config.yaml
d_model: 160
experts_per_token: 2
norm: "rmsnorm"
rope_fraction: 1.0
tie_embeddings: true
beta1: 0.9
train_tokens: 453500000
Below are experts of layer 5 (counted from 0) of a mixture-of-experts language model. Rows are named router (the router's row for the expert), gate (a neuron's input weights, with its number), up (a neuron's input weights, with its number), down (a neuron's output weights, with its number) and show model dimensions 0-159. Each number is 128 + 32 x the weight over its row's rms, rounded and kept within 0 to 255.
Before each expert's rows: "comes before" lists some tokens at least twice as common just after its tokens as in all text. This comes from a sample of Wikipedia text that the model never trained on. Tokens count by the router's weight.

# expert 35
comes before: "1", "2", "3", "4", "5", "0"
router [104 158 115 185 117 101 138 110 108 192 136 124 114  63 167 101 162 140  76 138  83 113  97 155 140 104 172 163 183 171 137 161 109  95  87 147 173 140 107 103 161 166 146 114  95 103 104  94  86 167 196 137 138 129  95  92 106 170 175 168 127 147  39  99 144 127 169 148 179  70 123  86 130 141 152 129 119 135  94 170 106 114 184 140 108 107 104  83 113 126 103 166 143 150 107 135 127 146 141 106 160 102 112 155  82 146  83 130 118 164 123 105 148 134 166 147  98 124 141  93 139 175 155 174  24 142 174 106 108 172 118 188 104 115 120 126 149 103 142 115  88  85 138 116 105 122  80 116  83 174 110 144 133  58 180  70 123 141 148 116]
gate1 [ 82 167 132 147  62 125  95 157  91 184 152 107 153 105 107  82 146 106 127  28 140 133 117 136  96  96 113 110 180 145 146 148 165 184 121 134 157 114 136 174 132 179 129  64 176 148 114  94  96 149 100 134 123 102 108 135  83 158 171 108 147 127 141  91 176 125 115 127 146 187  82  82 127  68 196 141  61 182 179 145 119  72 111 120 117 117 145 101 108  98 103 112 128  90 135 170 144  98 199 122 127 198  72 144 131 119 113 145 186 155  77  88 136 166 132 133  84 132 151 147 148 136  90 129  83 117 113 140 124 114 142 151 105 136 103 125 157 102 109 164  98  81  95 138  84 171 105 116  93 138 130 153 177 110  97 118 181  75 140 138]
up1 [199 132 108  78 171 121  98  95 132  85 128  96 119 111 161 104  67 169 115 182  98  86 151 150 135 105 101  63 112  83  83 130 113 102 106  92  99 121 126 139  99 137 128 125 154 132 140 134 160 102 135 159 165 166 109 113  92 135 115 112 124 126 137 125 105 118 152 207 162 147 110 161 140 141 150 110 201 112  84  69 133 132  98 156 157  82  88 129 115 146 195 174 146 110 122  79 164 155  84 164 135 111 159 172 113 120 200 132 114 134 151 102 142 128 153 117 145 117 137  88  75 139 113 159 209  96  91 116  85 100 154 116 156 190  95  97  96 195 106 133 145 172 121 154 128 159  92  81 119 110 211  95  61 176 163 109 123 145 116 127]
down1 [109  93 115  93 103 124 147 125  88 124 108 147 186 108 146  85 169 124 146 128 129  74  98 142 131 182 136 150 117 108  95 116 121 174 165  82  90 127 161 135 183  90 153 150 145 144 166 128 132 107 156  98 150 140  84 109 202  73 135 102 135 130 112 170 139  99 120 141 145  73 125 150  89  76 106 150 195  73 150 140 164 113 102 143 113 197  87  97 159 171  40 111 120 121  99 154 125  60 100 126 142 125 150 152 108 103  76 160 128 127 170 172  33 134 109 108 142 131 111  76 217 141 150 114  66 160 125 127 159 131 155 141 149  83 127 122 132 155 156 169  87 112 194 152 126 103 161 110 151 153  89 179 114 155 120 128 131 171 110 148]
gate2 [ 86 181 115 126 116 101 164 131 161 148 129 139 142 116 103 162 158 155  99 114 163 119 132 161 155 114 193 171 150 118 111 152 129  77 121 137 166 107 133 129 104 120 153  87 120 145 170 155 154  83 128 141 121 144 111  91 134 191  88 111 125 139 121 136 144 108 139 111 170 185 125 145 146 120  95  95 155 115 143 231 127 112 180 154  78 153  32 102 104 160 135  66 144 115 123 128 167 160 130  54 211 121 153  89  97 130 116 183 135 152 138  89 150  94 112 222 108 110 122 141 106 175 154 149  78 103 171 118  96  80 132 118 154 124 128 129  96  97 145 167 139  85 108 118 121 127 134 112 125  44 105 212 106 188 122 110 148 148 104 136]
up2 [ 79 202  79 123 120 124 145 146 108 149  91 142 140  97  82 108 164 144 134 131 106 124 116 172  99  76 169 124 112 117 147 124  97  87 154 139 108 130 132 114 137 110 194 120  45 188  88 140 129 100 133 108 142 162 143  79 133 211 111 137 120 168 143 157 116 116 104 157 197 141 113 149 185 133  95 134 134  80 174 130 115 108 218 164  63 149  85 104  94 162 111 135  90 141 134 132 191 128 114  60 148 142 129  56 112 178  84 149 117 134 116 141 123  76 139 170 130  93 128 108 109 106  96 124 157  68 180 114  94 152 132  60 174 131  80 131 118 144 160 136 127 135 108 120 124 107 122  94 128  76 119 161  71 180 133 142 131 163 141  95]
down2 [108 145 133 140 111  88 115 105  70 123 121 146  99 103 133 210 136 112 143 148 141 157 192 127 157 154 150  99 114 161 130 122 155 103 133 153 136  96 186 166  96  63 121  94  85 159 137 181 114  71  94 186 150 136 144  85 163 166 113  88 186 118 155 201 170 117  83 133 129 133 177 119  99 150 129 142 154 145 119 103 164 125 125  92 170  64 109  91 114  89  90  88  52 102 127 192 168 146  88 163  82 121  99 140  80 139  58 144 152 141 120 150 106 110 120 151 138 120 140 146 108 103 149 126 123 156 138 152 115 193 122 177 134 105 149 108 154  80 143  58  93 144  96 117 183 112 131  68 105 123  72 122  77 142 149  96 125 132  75 138]
gate3 [141 188 160 122 122 132 177 120 118  88 115 171 160  94 206 115  90 160 115  37 169 160 112 104 139 137 183 109 208 154 116 122 129 134  94 141 152 162 104  84 151 114 113 100 110  79 117 131 113 143  81 116  86 139 177 156 165 130 154 127 115  82  80 124 133 112 114 108 103  79 121 120 129  64 103 141 112 166  95 139 131 117  88 122  92 133 101 121 114 139 133  75 146 135 127 134 179 169 127 157 128 120  73 147 119 115 136 131 202 151  68 127 142 153 139 109  57 123 146 122 183 126 134 138 105  83 175  81 123  56  90 113  95 163 133 104 149  99 140 129 129 114 153 135 152  54 107 144  99 112 113 147 125 246 135 179  95 108 127 156]
up3 [142  67 130 113 160 189  55 121 174 114 157 139 100 149 119 122 144  74  90  87  82 141  91  89 159 130  81  89 120 104 130  79 120 150 104 154 167 191 226 173 115  75 124 143 134 137 123 142 136  82 120 133 170 137 131 105  53  81 110 140 147 114 153 111 126 115 159 146  96 109 131 148 169 113  92 153  95 150 145  76 100 151  69 144 141 127 122 106 136 153 152 115 134  56 163 133  89 159  92 118 101 167 104 118 124  89 111 122 113 121 136  81 153  92 122 158 174 152  99 189  59  44 158 173 157 129 132 174 115  99 110 136 137 170 136 121  62 133 156  79 143  94 116 118 127 179 117 110 145  89 159 164 152 140 157 147 142  91  98 151]
down3 [132 119 149 131 129  69 134 105 194 127  56 129  86  76 106 106 161 185 102 124 124 104 146 107 146 121 153 158 112 127 143 125 146 176  94 142 133  63 165 106  97 121 103 181  96  85  98 105 129 113 121  88 126 149  80 173 111 199  84 152 167 167 133  75  93 136 147 153 171  72 146 147  79 135  81 123 130  55 141 135 112 139 115 109 168 192  64 113 144 143  97 105 115 102 145 111 132 144 127 144 121 107 116  87 146 144 204 126 167 131 121 121  89 139 141  79  69 149 183 163  69 159 103 189  93 142 154 134 108 143 152 111  86 138 118  94 123 144 107 152 116 103  96 100 122 136 148 132 122 122 138 142  79 115 133 141 189  68  94  33]
gate4 [113 141 109 177 140 125 176 136 169 102 124 116 126 153 131 136  46 162  89 140 163  87 122 184 137  57 156  92 133 122 135 166 120  39 132 120 143 191 114 147 180 172 152 105 120 118 172 114 122 119 115  88 107 170  83 124 146 127 109 128 120 182  75  96  95 148 156 165  60 188 124 127 114 158 129 160  95  99  79 133 116 135 150 130 170 159 163 100  27 107 200  51 154 140 109 140 154 147 123  95 151 132 112 154 132  85 130 135 115 119 178 126 167 116 246 129  98 148 106  83 101 131 145 154 148 107 125 118 130 112 116 121 144 137 106 116 136 148 114  86 104 161 135 150 120 154 100 131 113 177 178 131 105 111 137 117 139 161 175 163]
up4 [123 149 123 141 157 108 110  76 163 135 126 110 132 137  96 115  77 124 114 132 160 172 141  94 130 131 122  76 125 156  62 107 145 217 150 135  94  93 198 143 141 108 132 170 177 149 139 174 138 121  44 139 150  95 104 155 153 102 149  98 162  72 173 113 153  93  90 153 104 104 103 127  64 125 174 134 146  96 155 153 183 147  97 139 150 122  95 199 211 140 126 124 120 128 107 107 171 169 161 185 166 125 146 130 174 164 166 133 143 136 134 111 134 131  61  93 189 171 151 151  93 133 158 104 169 135  98 114 117  97 208 163 156 176 123 164 103 150 131 135 109 154  89 142 154 129 189 166 161  72 158 150 112 132 139 130 125 151 119 159]
down4 [102  83 124 153 159  63 152 143 143 179 171 129  83 127 168  75  70 135 149 150  87 108 191 150  99 117  92 118 164 111  98  84 184 124 150  60 118 131 176 181 100 165  92  91 106 124 109 117 150  93 111 114 167  84 140 133 157 150 118 128  99  99 148 148 163 188 135 149 120 120 107 105 121 129 118 124 109 118 100 204  85 135 135 190 110 135 206 108 170 119 164  71 156 120 121 169 105 176 113 157 160 118 127 109 146 152 130 158 103  93 196 134 142 116  45 122 116 183 156 122 155 118 106 143 130 127 102 178 154 142 168 134 157 161  89 135  63 188 117 164 140 174 138 184 100 131  90 153 132  70 136 131  90  91 131 122 142 146 134 156]
gate5 [111 163 121 150  64 127 138 151  89 147 147 127 146 121 171  92 133 106 143  87 142  93 124 140 128 153 167 182 188 109 122 128 184 111 141 140 176 119 103 133 183 141 130 133 146 149  59 156  85  97  84 134 122 128 118 122  88 108 147 164 135 123  99 103 169  85 174 149 169 196 108 152 153 123 107 169 108 158 170 137  82 132  96 154  94  69  29 115 119  97 153 120 160 117 111  94  70  80 154 122 136 126 136 127 112 138 154 135 162 148 117  78 173 176 177 125  75 230 166 122 112  71 148 173 187 133 125 120 139 144 180 115 178  79 103  93 144 164 154 128 136 120 120 160 102 104 127 126 132 110 170 172 176 122 157 164 151 175 101 121]
up5 [127  75 107 129 203 149 113 140 177 115 127 124 172 175 104 207 166 138 109 174 133 109 105 164 147 173 135 110 141 142 145 100 147 165 122 101 119  98 104 188  58 127 140 110 155 158 167 146 223 114  88 133 142  91 106 148 192 133 130  98 171 132 150 120 119 119   8  77 101 103 105 174 100 129 152 117 140  93  66 147  86 190 138 136 208 152 162 142 107 153 126 110 154  94 120 117 136 137 133 114 134  96 184 119 114 107 147 160 125 147 154  98 138 100 134 159 126  87 134 149 125 139 121 120 122 122 143 102  93  84  82 142 102 176 151 156 181 116  91 135 163 191  89 132 115 178 141 107 118  89 112 147 120 166  91 135 152 141  92 171]
down5 [122  80 148 150 123 113 147 102  95 110  89 143  70 149 185 133 121 156 124  47 142 152 176  95 112 112 140 166 117  92 106  84 104 109 171 117 121 162 184  86 147 147 180 127 132  97 111  87  96 110 195  96 128 125 129 163  97 104 115 119  67 108 189 152 117 191  89 122 106 119 164 114 125 141  98 144 153  69 149 107 144  33 130 115  67 164 128 107 173 181 125  82 105 162 145 144 116 125 123 106 143 100 101 138 116 139 152 121 120  74 101 163  95  99  93 121 149 159  28 160 130  85 148 147  95 104 101 152 152 138 195 152 124 112 153  80 173 127 146 119 124  79 174 132 165 116 152 194  93 133 142 148  94 140 147 134 182 154 160 128]
gate6 [143 148 146 104 123 121 141 145 169 138 173 144 126 129 107 143  66 102 148 133 195  86 134 111  96 138 106 153 172 134 159 119 137 129 136 138 102 126 112 160 124 175 167  99 194  87 180 143 143 182  93 130 120 123  36 135 161 169 125 107 118 165  66 152 117 150 125 108 100 122 116 142  90 108 139 133  84  57  95 157  74 124 147 144 147 161 166 151  87 174 122 113 147  91 132 127 183 192 145 123 178  81 111  94  93  67 119 142 127 151 217 137 170 158 195 103 105  98 137 151 119 120 153 152 121 152 158 161 112 134  66 166 143 153 154 151 142  38 173 127  97 119 123 155  74 131  89 157 140 107 139 118 139 179 196 148 165 130 120 109]
up6 [196 143 119 107 142 174 121  99 162  85 127 115  95 245 114 109 143 145 128 138 177 124 151 156 189 124  62 142 168  74  98 150 108 160 122 108 147  95 168 123 131  91 111 169 203  78 171 119  88 122 144  90 112 127  90 110 156 181 146 117 131 149 124 161 124 118 101 109 108 124 133 120  68 107 100 139  91 103 130 164 121 162 142 167 108 133 188 139 141 137 129 144 140 140 150 160 180 218 126  88 128  52 160 104  95  90  83 143  96 151 141 157 128 207 117 111 115 138 167 124 108 139 164  81 175 156 138 127 126 186  69 147 102 131 154 182 157  66 179 121 121 133 154 113 114 126 135 119 125 138  73 123 117 136 166 142 148 107 156 109]
down6 [126 104 160 107  79 102 120 131 151 103  90 114 111 168 161  52  90 111 118 154 156 119 211 102 117 116  93  97  62 143 154  81  88 140  67  82 122 113 159 106 160  78  91 178 107 114 119 100 106 105 107 184 153 169 126 102 177 130  96 129 148 116  97 169 134  63  61 154 142  94  81 157 132 176 116 131 101 149 122 122 141 135 144  85 131  99 205 142 102 121 142 150 180 107 168  89 151 137 156 165 150 186  89 141 130 155 151 137 125 106 128 127 149 154 142 120  82 155  85 117  81 114 141 107 100 157 111  87 109 101 166  82 111 132 144  86 160 118 195 222 145  83 157 158 144 105 119  99  82 107 136 174  98 175 115 142 142 108 126 127]
gate7 [ 84 183 130 139  88 164 117 103  65 210 136 127 148 153 117  64 169  96  48  62 121 105 106 137 151 166 150  65 126 124 138 151 149 159 154 187 187 133 143 117 219 112 130  99  98 103 108 103  84 141 152  43 109 114 178 145 114 143 173  97 127 102 140 152 125 114 146 145 101 169 126 115 157 144 138 143  56 210 179 165 143 123 157 148  86 110 133 118  93 133 134 134 129  71  83 141 149 149 159  81 151 190  72  73 100 123  99 142 128 137 160 140 131 115 133 171  84 147 121 141  72 139 149 103 157 101 137 134 132 120 120 116 128 109 119 107  92 114 152 102  96  90  91 110  96  93 147 151 146 119 133 171 125 119  77 103 142  91 138 115]
up7 [ 79 160 113  85  75 149 138 124  53 118 175 132 120 141 130 100 194 128  53 102 128 109 130 157 164 145 115  82 148 145  89 128 144 179 176 151 188 160 108  89 149 126 117 108  94  86  91 132 118  83 169 117 125 125 180 178 107 120 105 123 113 111 185 131  94 139 135 169 127 150 154 107 155 127  83 138  72 151 113 132 138  89 175 194  70 122 123  85 132 179 108 151 116  77 142 170 104 118 139 148 159 130 102  58 115 169  67 140  72 136 111 112 101 129 161 104 139 112 162 163  75 107 182 118  84 160 129 124 123 135 115 132 174 129  96  70 105  38 140 124 127 113 111 132 118  69 112  84 146 132  83 139 103 160 169 118  92 100 166 114]
down7 [120  87 145  94  92  96 136 160  66 130  64 213 173 150 115 117 168 179 151 135 111 140 178 142 147 168 102 127 114 163 163 100 132 144 173 162  91 179 150 127  80 118  79  89  83  97 120 157 133 124 135 151 118  81 193 115 146  90  85 133 158 132 149 129 129 216 109 149 139 144 126 136 112 101 108 210 160 106 136 131 167  73 146 136 105 137  84 217 135 138 117 139 164  94 152 115 129 110  79 111 135 125 129 124 118 141  98 110 121 146 123 186 112 146 172 128 160 150 146 181 166 151 101  96 131 124 106 127 110 133 107 143 102  61 184 125 140 120 149 108 117 147 161 101 147  78  85 116  69 119  65 163  92  78 160 173  95 150  77 130]
gate8 [158 113  62 108 110 103 156 104 179 207 119 139  95 164 167 134 120 132 115 178  98 101  89 157 125 133  81 142 166 133  80 104 152 118 102 119 136 122 127 118 150 113 135 111 139 160 110 131 102 178 164 151 130  87 130 132  80 177 159 127 130 115  91 102 141 108 151 122 152 137 117  96  99  70 148 155 136  67 114 100  86 125 182 125 157  99  94 152  89 150 140 161 131 183  78 126 211 104 125 178 199 137 153 194  94 165  83 136 117 158 127 113 155 153 133 136  75 128 116 103 125 116  99 146 112 120 126 101  78 133  98  92  73 132 111  42 135 154 165 105 151 195  95 117  90 102  96  95  71 126 158 132 126 148  96  81 157 160  52  76]
up8 [ 81  99  99 126 132  71 105 204 107 176  65 153 189 190 118 144 104 157 161 167 120 126  97 154 115 196  84 122 149  67 121  75 122  79  93  26 134 123 123 112 121 128 114 115  89 141 172 112  81 129 132 154 107  88 161 159 100 168 113 149 125 174 104 115 118 148 108 117 105 129 127 138 152  99 141 150 142 118  70 101 131 101 166 122 151  92 119  82 105 132 127 161 145 167 111  98 183  57  98 156 128  99 164 154 107 132  88 129 145 140 109 116 110 115 146 119  92  85  95  76 158 184  92 143 148 127 105 140 106 203  74 110 162 123  70  80 136 139 108 139 122 104 137 158  79 140 120  65  68 126 146  80 109 147 117 105 100  95 137 122]
down8 [ 88 147 134 117  24 156 128 166  62 132 121  88 111 129 167 103 133 171 169 124 159  81 110 154 139 160 159 132 103  86 164  97  86 105 144 156  90  84 142 127 116 127 166 117 138 141  82 168  60 106 153 139 156 123 103  61 154 137 131 161  76 125  86 104  90  56 141 122 120 120  94 111 108 122 156 117 143 118 115 138 140 154  79 162  75 113 118 182  94 113  97 136 151 160  48 118 150 152 158 110 155 143 122 118  92 116 143 190 149 192 105 109 160 170 161 177  90 108  39  68 143  77 113 131 177 125 104 121 113 109  97 110 150  93 166 117 158 152  92 145 142  62 109 142 148 138 125 151 145  76 185 114 134 143 114 120 100 114 105 118]
gate9 [150 173 115 140  79 131 135 104 175 106 101 137 189  34 140 150 138 136 100 126  77 138 122 173 149 147 195 118 149 178 120 130  98  89 105 189 145 176 146 141 168 146 182 132  69 220 112 108  96 105 170  89 126  76 158  65 101 157 108 130 156 119 114 130 126 116 104 140 147 151  79 194 125 123 174 126  79  81 144 179 110 112  88 105 142  76 128 111 153 150 139 137 130 107  94 148 126 131 132  99 144 108 117 141 125  83 204 120 123 173 185 141 145 115 113 121 141 179 143 139  88 174  78 121  81  79 159 149 137 138  95 125 136 104  64 131 111 137 106  72  62  94 144  93 147 160 115 144 116 102 163 163 127 107 109 137 134 106  89 100]
up9 [179 125  97 166 133 138 112 103  90 113 133 111 181  75 115  87 149 171  81 169  80 137 158 168 105 127 180 155 117 146 141 172 135 110  67 159 109 156 127 121 158 105 157 104  65 127 104  82 103 115 175  78 105 105 186  43 130 111 119 147 146  88 151 174 108 120  55 162 159 154  90 141 146 124 177 109 126  92 154 138 144 113 188 114 145 109 123 125 113 192 127 142 131 106 117 152 182 132 144 110 112 156  92 189 112 145 172 138 137 147 184 152 111 105 101 125 175 104 113 174  85 132  99  92 116  64 191  80 147 112  99  89 123  79  97 138 122 175 149  96  93 109 111  72 134 142 115 157 100 127 183 146  90 101 114  88 123 102  82  90]
down9 [172  86  61 117 124 139 128 134 150 104 143 125 141 110 107  85 153 139 198 138 137 151 142  92  88 148 170  71 134 168 160 110  95 141 121 101 141 125 132 122 141  90 101 114 111 176 144 124 100  91 141 172 139 158 118  89 181  99 152 145  96  68 179 179 160 108  63  96  96 132 120 111 172 144 114  90 130 110  80  97 145 150 175 148 145 136 161 102 103 140 102 161 126  96 115  90 160 143  61 100 156 144  98 169  78 150  62 203 133 163 109 133 120 112 103  79 193 156 133  87 132 159 147  82 106 134 117  73  63 166 142 103 102 146 164 131 141  77 212  69 136  99 105 142 193 135 110 137 139 149 107  91 169 100 111 105 149 131 139  84]
gate10 [ 97 147 109  98 116 145 134  82 108 111 128 112  98 145 116 165 113 144 112 194 144 134 137 122 157  80  93 127 151  98 122 172  93 129 147 164 159 140 173 101  91 115 118  60 139 123  75 109  72 170 160 128 118 134 110  90  89 165 105 127 100 189 171 153 110 169 176 158 188 126 129  79 183 124 127 136 102 170 129 128 114 112 113 134  93  80 128  83 138 126 117 191 119 154 124 191 122 142 133 182 123 115 102  68  71 181  76  99 135 111 171 166 129 131 196 106 157  82 157 108  93 213 134 122 129 172  87 123 162 178 128 136 118 125 104 106  82 122 202  81 116 136 129 147  77 110  49  98 127 147 178 120 160 123  93 120 147  98 158 123]
up10 [157 119 155 145 100  25 136  51 158 142 155 101  71 151 203 116 107 134 142 157 103 170 132 161 115 157 118 117 141  90 107 114 114 186 136 150 111 118 164 134  47 178 158 119 197 176 128 184 102 134 140 133 114 124  55  82 149 111 145  95  98 144 117 152 105 135  87 121 128 116 150 112 156 124 104 172 145 139 143 146  40 117  77 131 150 144 111 162 133 139 124  94 161 109 138 156 152 200  85 121 165 110 146 114 108 131 147 109 111 116 136 134 130 149  92 150 152 193  94 110  92 145 208 115 131  79 129 144  98 146 155 134 152 153 183 114 115  84 156 156  98 153  92 121 160 141 126 136  92 141 201 115 135 155 140 148 151 129  47 101]
down10 [184 172 109 148 133 105 177 220 153 116 155 132 166  72  91 137  87 138 154 114 111  70 123  75 116 108  85 155 174 117 148 134 135 149 164 136 150 150 120 123 142  86 118 167 102 105 162  97  48  81 160  94 105 117 135  68 207 151 143 133 132 130 104 122 191 140 132 113  67 119 142  94 114  79 154  98 120 144 134 127 140 192  97 105 119 146 119 116 116 110 108  92 160 193 119 146 115 112 104 105  88  85 110 115  87 136  72 142 147 191 203 116 239 126 132 119 147 126 144 113 107 136 159 123 152 109 119 145 107 183 100 120 153 136 141 122 135 141 167  65  83 174  96 117 135 134 124  93 181 119 114 133 119 144 130 138 178  85 123 160]
gate11 [128 140 117 158 112 121 121 141  50  94 137 135 111 170 110 121 206 128 130 122 155 102 118  98 147  89 124 137 143 176 146  95 104 146 156 137 162 157 133 146 122 188 110  54 110 128 164  86 177 122 131  92 101 154 135  78 118 134 189 162 139 108 166  93 115 137 103 108 139 129 146 101  97 134  76 124  57 154 109 154 119 142 110 139  75 127 183 139  94 112 140 171 114 194  83  88 120  67 125  51  81  94  98  66 139 133 120 103 172 130 100 123 127  96 153 157  23 164 103 133 165 170  95 112 146 126 172 121 137 214 100 162 116  85 120 111  92 162 137 120  74 114 174 116 116 118 151 127 107 171 132  79 151  73 123 101 116 116 143 145]
up11 [143 155 125  74 135 113 100 117 122  98 108 143  96 179 190 162  57 171 166 153 146 145 183 100 171 137  67  83 148 115  96  95  98  84 167 139 158  96 168 149  93 133 116 124 161 106 131 151 123 183  88 153 187 153 117 126 177 137 135 129 115 101 109  96 131 122 182 188 122  93 146 164 161 125  92  82 142 110 120 138 129 145 134  89  83  95 103 153 154  92 135 121 117 141 128 100 184 171 167 129 104 125  54 166 133 128 123 133 116 130 121 166 139 124 160  97  87 165 189  72 124 110 145 170 130 137 146  87 113  90 166 110 141 122 127 203 136 171  98 131 159 170 182 120 165 115  63 137 133 211 165 106 160  74 128  84 109 146  79 149]
down11 [ 95  88 111 153 161 190 119 192 134  98 150 115 170 149 102 248 143 136 114 123 138 104 104 162 121 155  77 155 123 165 106 118 137 100 114 126  99 172 124 133 132 144  91 136 173 115 105 126 128 108 150 128 164 171 119 101  98 161 168 206 133 182 108  94 150 111 127  82 176 130  81 154 155 132 142  85 109 143 133 135 129 108 141 129 159 104 122 199 129  93 130  90 168 118 120  95 167 176  92 213 169 129 193  91 117 104 117 121 166  86 102 127 139 158 118 128 157 145 113 102 109 130 164  81 214 128 128 116 160 108  99 120 166 123 166 133 163 104 120   4 127 178 100 118 167 168 103 129  99 146 137 140 141 154 145 120 113 131 130 108]
gate12 [173 143  79 141 140  93 181  84 140 100  81 149 106  92 117  88 116 110 112 164 164 103 136 169 149 108 122 103 190 207 143 100 206 133 122 109 171 138  85 180 137 155 109 106 106 162 177  92  79 154 128 103 106 171 129 152 123 121 181 116 108 112 106 116 113 129 129 128 153 119 143 160 117 172 127 106 114 126 111 127 132 128 182 138 125 130  97 165 114 140 126  86 133 162 136 155 157 136 109 133 175  80 163 176 108 112 182 162 219 148 133 113 154 147 170  87  69 128 147 126 106 152 152 105 135  46  89  84  91 110 124 117 121 110 167 145 118 135 134 147 124 132 117 160  82  80  44 126 143  49 127 111  70 187 150 179  73 121  95 115]
up12 [124 108  74 185 119  85  95 127 112 162 116 133 151 196 147  99 146 112 104 184 165 121 148 130  85 111  82 116 171 152 134 131 129 154  99 108 159  76  90 181 161 127 161 103  90 102 129 124 171 167 156  59 124 168 125  94 138  83 181 144 122  77 157 129 145 116 152 120  35  80 134 134 175 145 128 160 148 146 136 169  74 158 117 132 137 150 130 160 150 141  72 160 138 150  83 127 159  49 199 123 165 209 169 140  92  87  80 136 131 106  94  54 104 120 142 121 124 119  73 134 130 167 139 103 119 142 119  83 144 119 165 134 217 106 176  86 125 172 131 110 156 127 130 146 117 158 135 130 138 139 144 137 155 154 123 124 129 143  70 126]
down12 [137 126 130  87  44 142 138 107  77 103 174 159 143  87 175 119 225 197  69 141 159 154 128 143 106  76  97 168 140 135 172 104 170 154  79 160 131 175 156 153 107 118 116 111 188  89  51 122 155 120 162 152 120  91 138  99 116 134 135 161 138 171 162  70  85 136  86 120 146 114 121 129 150  87 117  79 145 141 157 133  94  80 128 156 117 136 165 116 168  95 156 161 116 120  92  62 157 140 156 180  94 108  90 125 131 133  95 172 106  93 136 142 120 127 143 105 113 179 130 137  96  85  87 163  99 102 106 112  97  71 112 101 143  68 107 132 142 137 150 121 108 129 100 131 179 144 153 157 121 116 196 148 163 141 125  74 130 111  90  68]
gate13 [160 118 127 130 148 164 106  87 133  97 132  55 139 187 123  94 138 151 126 182 116 131 148 134  60 170 156 150 147 114 110  63 131 139  67 156 154 117  76 186 142 160 159 162 135  48 124 150 170 135  97 150 108 142 100  93 143 114 157 108 140 150 125  98 172  95  97 101 193  99  93 132 124 136 226 163 123 137 136 143 113 134 119 139 104 123 124 103 122 134 121 150 162  98 161  60 164 102 120 151 157 171  89 199  84 141 140 132 127 149 110 102 148 130 112 160 107 104 142 150  95 126 144 141  91  96  89  99 120 150 137 184 148 114 168 128 114 102 114  92  99 206 115  87 101 161 137 164  53 168 192 120 115 145 114  82 163 120  54 162]
up13 [155 102 131  88 137 146 158 146 117 107 130 159 179 158  32 114 124 178 168 101 110 158 137 108 147 137 160 122 156 120 183 182 151 105  71 114 131 109 116  95 135 112 117 144 116 122 157 118 124 101  93 138 101 162 184 118 119 105 118 141 113 178  76 145 113 138 121  91  89 143 149 128 132 118 191 159  68 156 103 125 120 109 214 138  85 141 131 139  72 106 106 120 106 106 178 112 136 143 144 111 151 102  86 142 107  17  97 131 108 145 141  63 159 106 152  99 128 101 130 139 142 126 164 157  34 168 180 139 115 129  99 111 111 100 173  78 176 133 121  70 134 126 180 108  90  86  81 133  74 115  87 144 120 151 124 186  84 116 121 173]
down13 [125 176 147 179  92 135 174 118 148 190 107 102 161  76 133 116 106 116  77 138  60 159 152  62  88 135 140 147 184  96 198 129 136 145 120 117 164 155 129 106 148 134 124 149 128  82 121 112 134 103 132 214 198 153 162 105 107 126 112 205 126 148 150 114 155 123 146 151 116 111 149  96 153 116 124 152  84 101 123 116 123 116  96 141  60 102 172 153 148 125 132 152 135 119  91 142 138 126  99 151 150 139 192 150  73 121 172  58 110 147 132  88 116 131 105 146  93  99 142 175 123 113 170 121 146 188 138 157 156 166 181 123 147  98 121  74 174 127 153 152 122 163 175  98  86  57  95 121 126 111 155 105 160  63 181 108 156 106 106  67]
gate14 [123 115  72 134 140 112 121 139 139 180 109 119 129 125 165 121 112 130 144 105 114  91 130 150  91  87 124 142 129  88 164  79 124  90 144 129 156 202 138 140 110 141 158 128 121  62 124 107 125 204 123 174 119  91  88 152 152 132 107 133 131 150 140 120 131 128 190 152 161 147 112 127 103 118 112 116 159 141 136 114  64 190 166 122 121 105 155  90  56 166 128 129 131  73  92 143 147  86  81 111 152 140  95 163  12  87  98 156 196 148 167 148 133 159 130 147 110 114 122  99 178 146  76 144 131  79  97 102 122 182 125 155 118 106  61 138 104 116 180 109  65 187 157 118 147  88  85 121 108 155 214 110 131 147 137  98 160 173 123  87]
up14 [151 132 114  96 168 157 182 162 160  53 117 143 140 187 168 101 117 125 111 111 140 103 131 120 154 142 100 125 149 111 116 155 141 166 152 116 137 106 124 125 178 151 131 157 131 167 134 176 128 124 100  94 108 114  78 161 145 223  96 127 100 139 112  69 131 170 141  76 104 102 106 177  79  85  76 110 123  74 132 152  71 167   1 167 109 134 206 177  85 132 107  98 129  99 131 156  95 156 150 111 119  90 108 116 155 114 101 137 176 137 136 151 136 127 166 136 119 138  94 124 128 102  87 121 124 115 121 204 120 134  94 102 110 128 123  74 169 119 129  83 151 150 149 172 122 149 127 108 168 119 117 158 180  97 111 194 163 105 141 182]
down14 [159 133 159 145 203 135  86 160 168  81  49 155 155 146 127 116 136  97 141 109 180 126 122 167 153 121 161 152 106 207 123 114  98 135 155 152 142 149 116 128 152  76  75 188 127 156  78 164 159 138 160 133 121 112 121 124 111 129 118  76 158 109 177 101  82 144 101  94 203  94 155 151  94 125 135 139  95 132  72 144 111  99 106 113  95 161 114 155 171 143 144 138 125 157 150 120 166 139 164  89 129 119 182 170 170 206 140  29 124  65 134 111  93 102 153 129 150  85 114 133  85  98 102 112 105 162 188 146 150  93 139 125 148 108 126  92 159 123 150 114 101 111  73  66 144 141 131 140  96 138  77 173 104 124 112 165 140 166  88 157]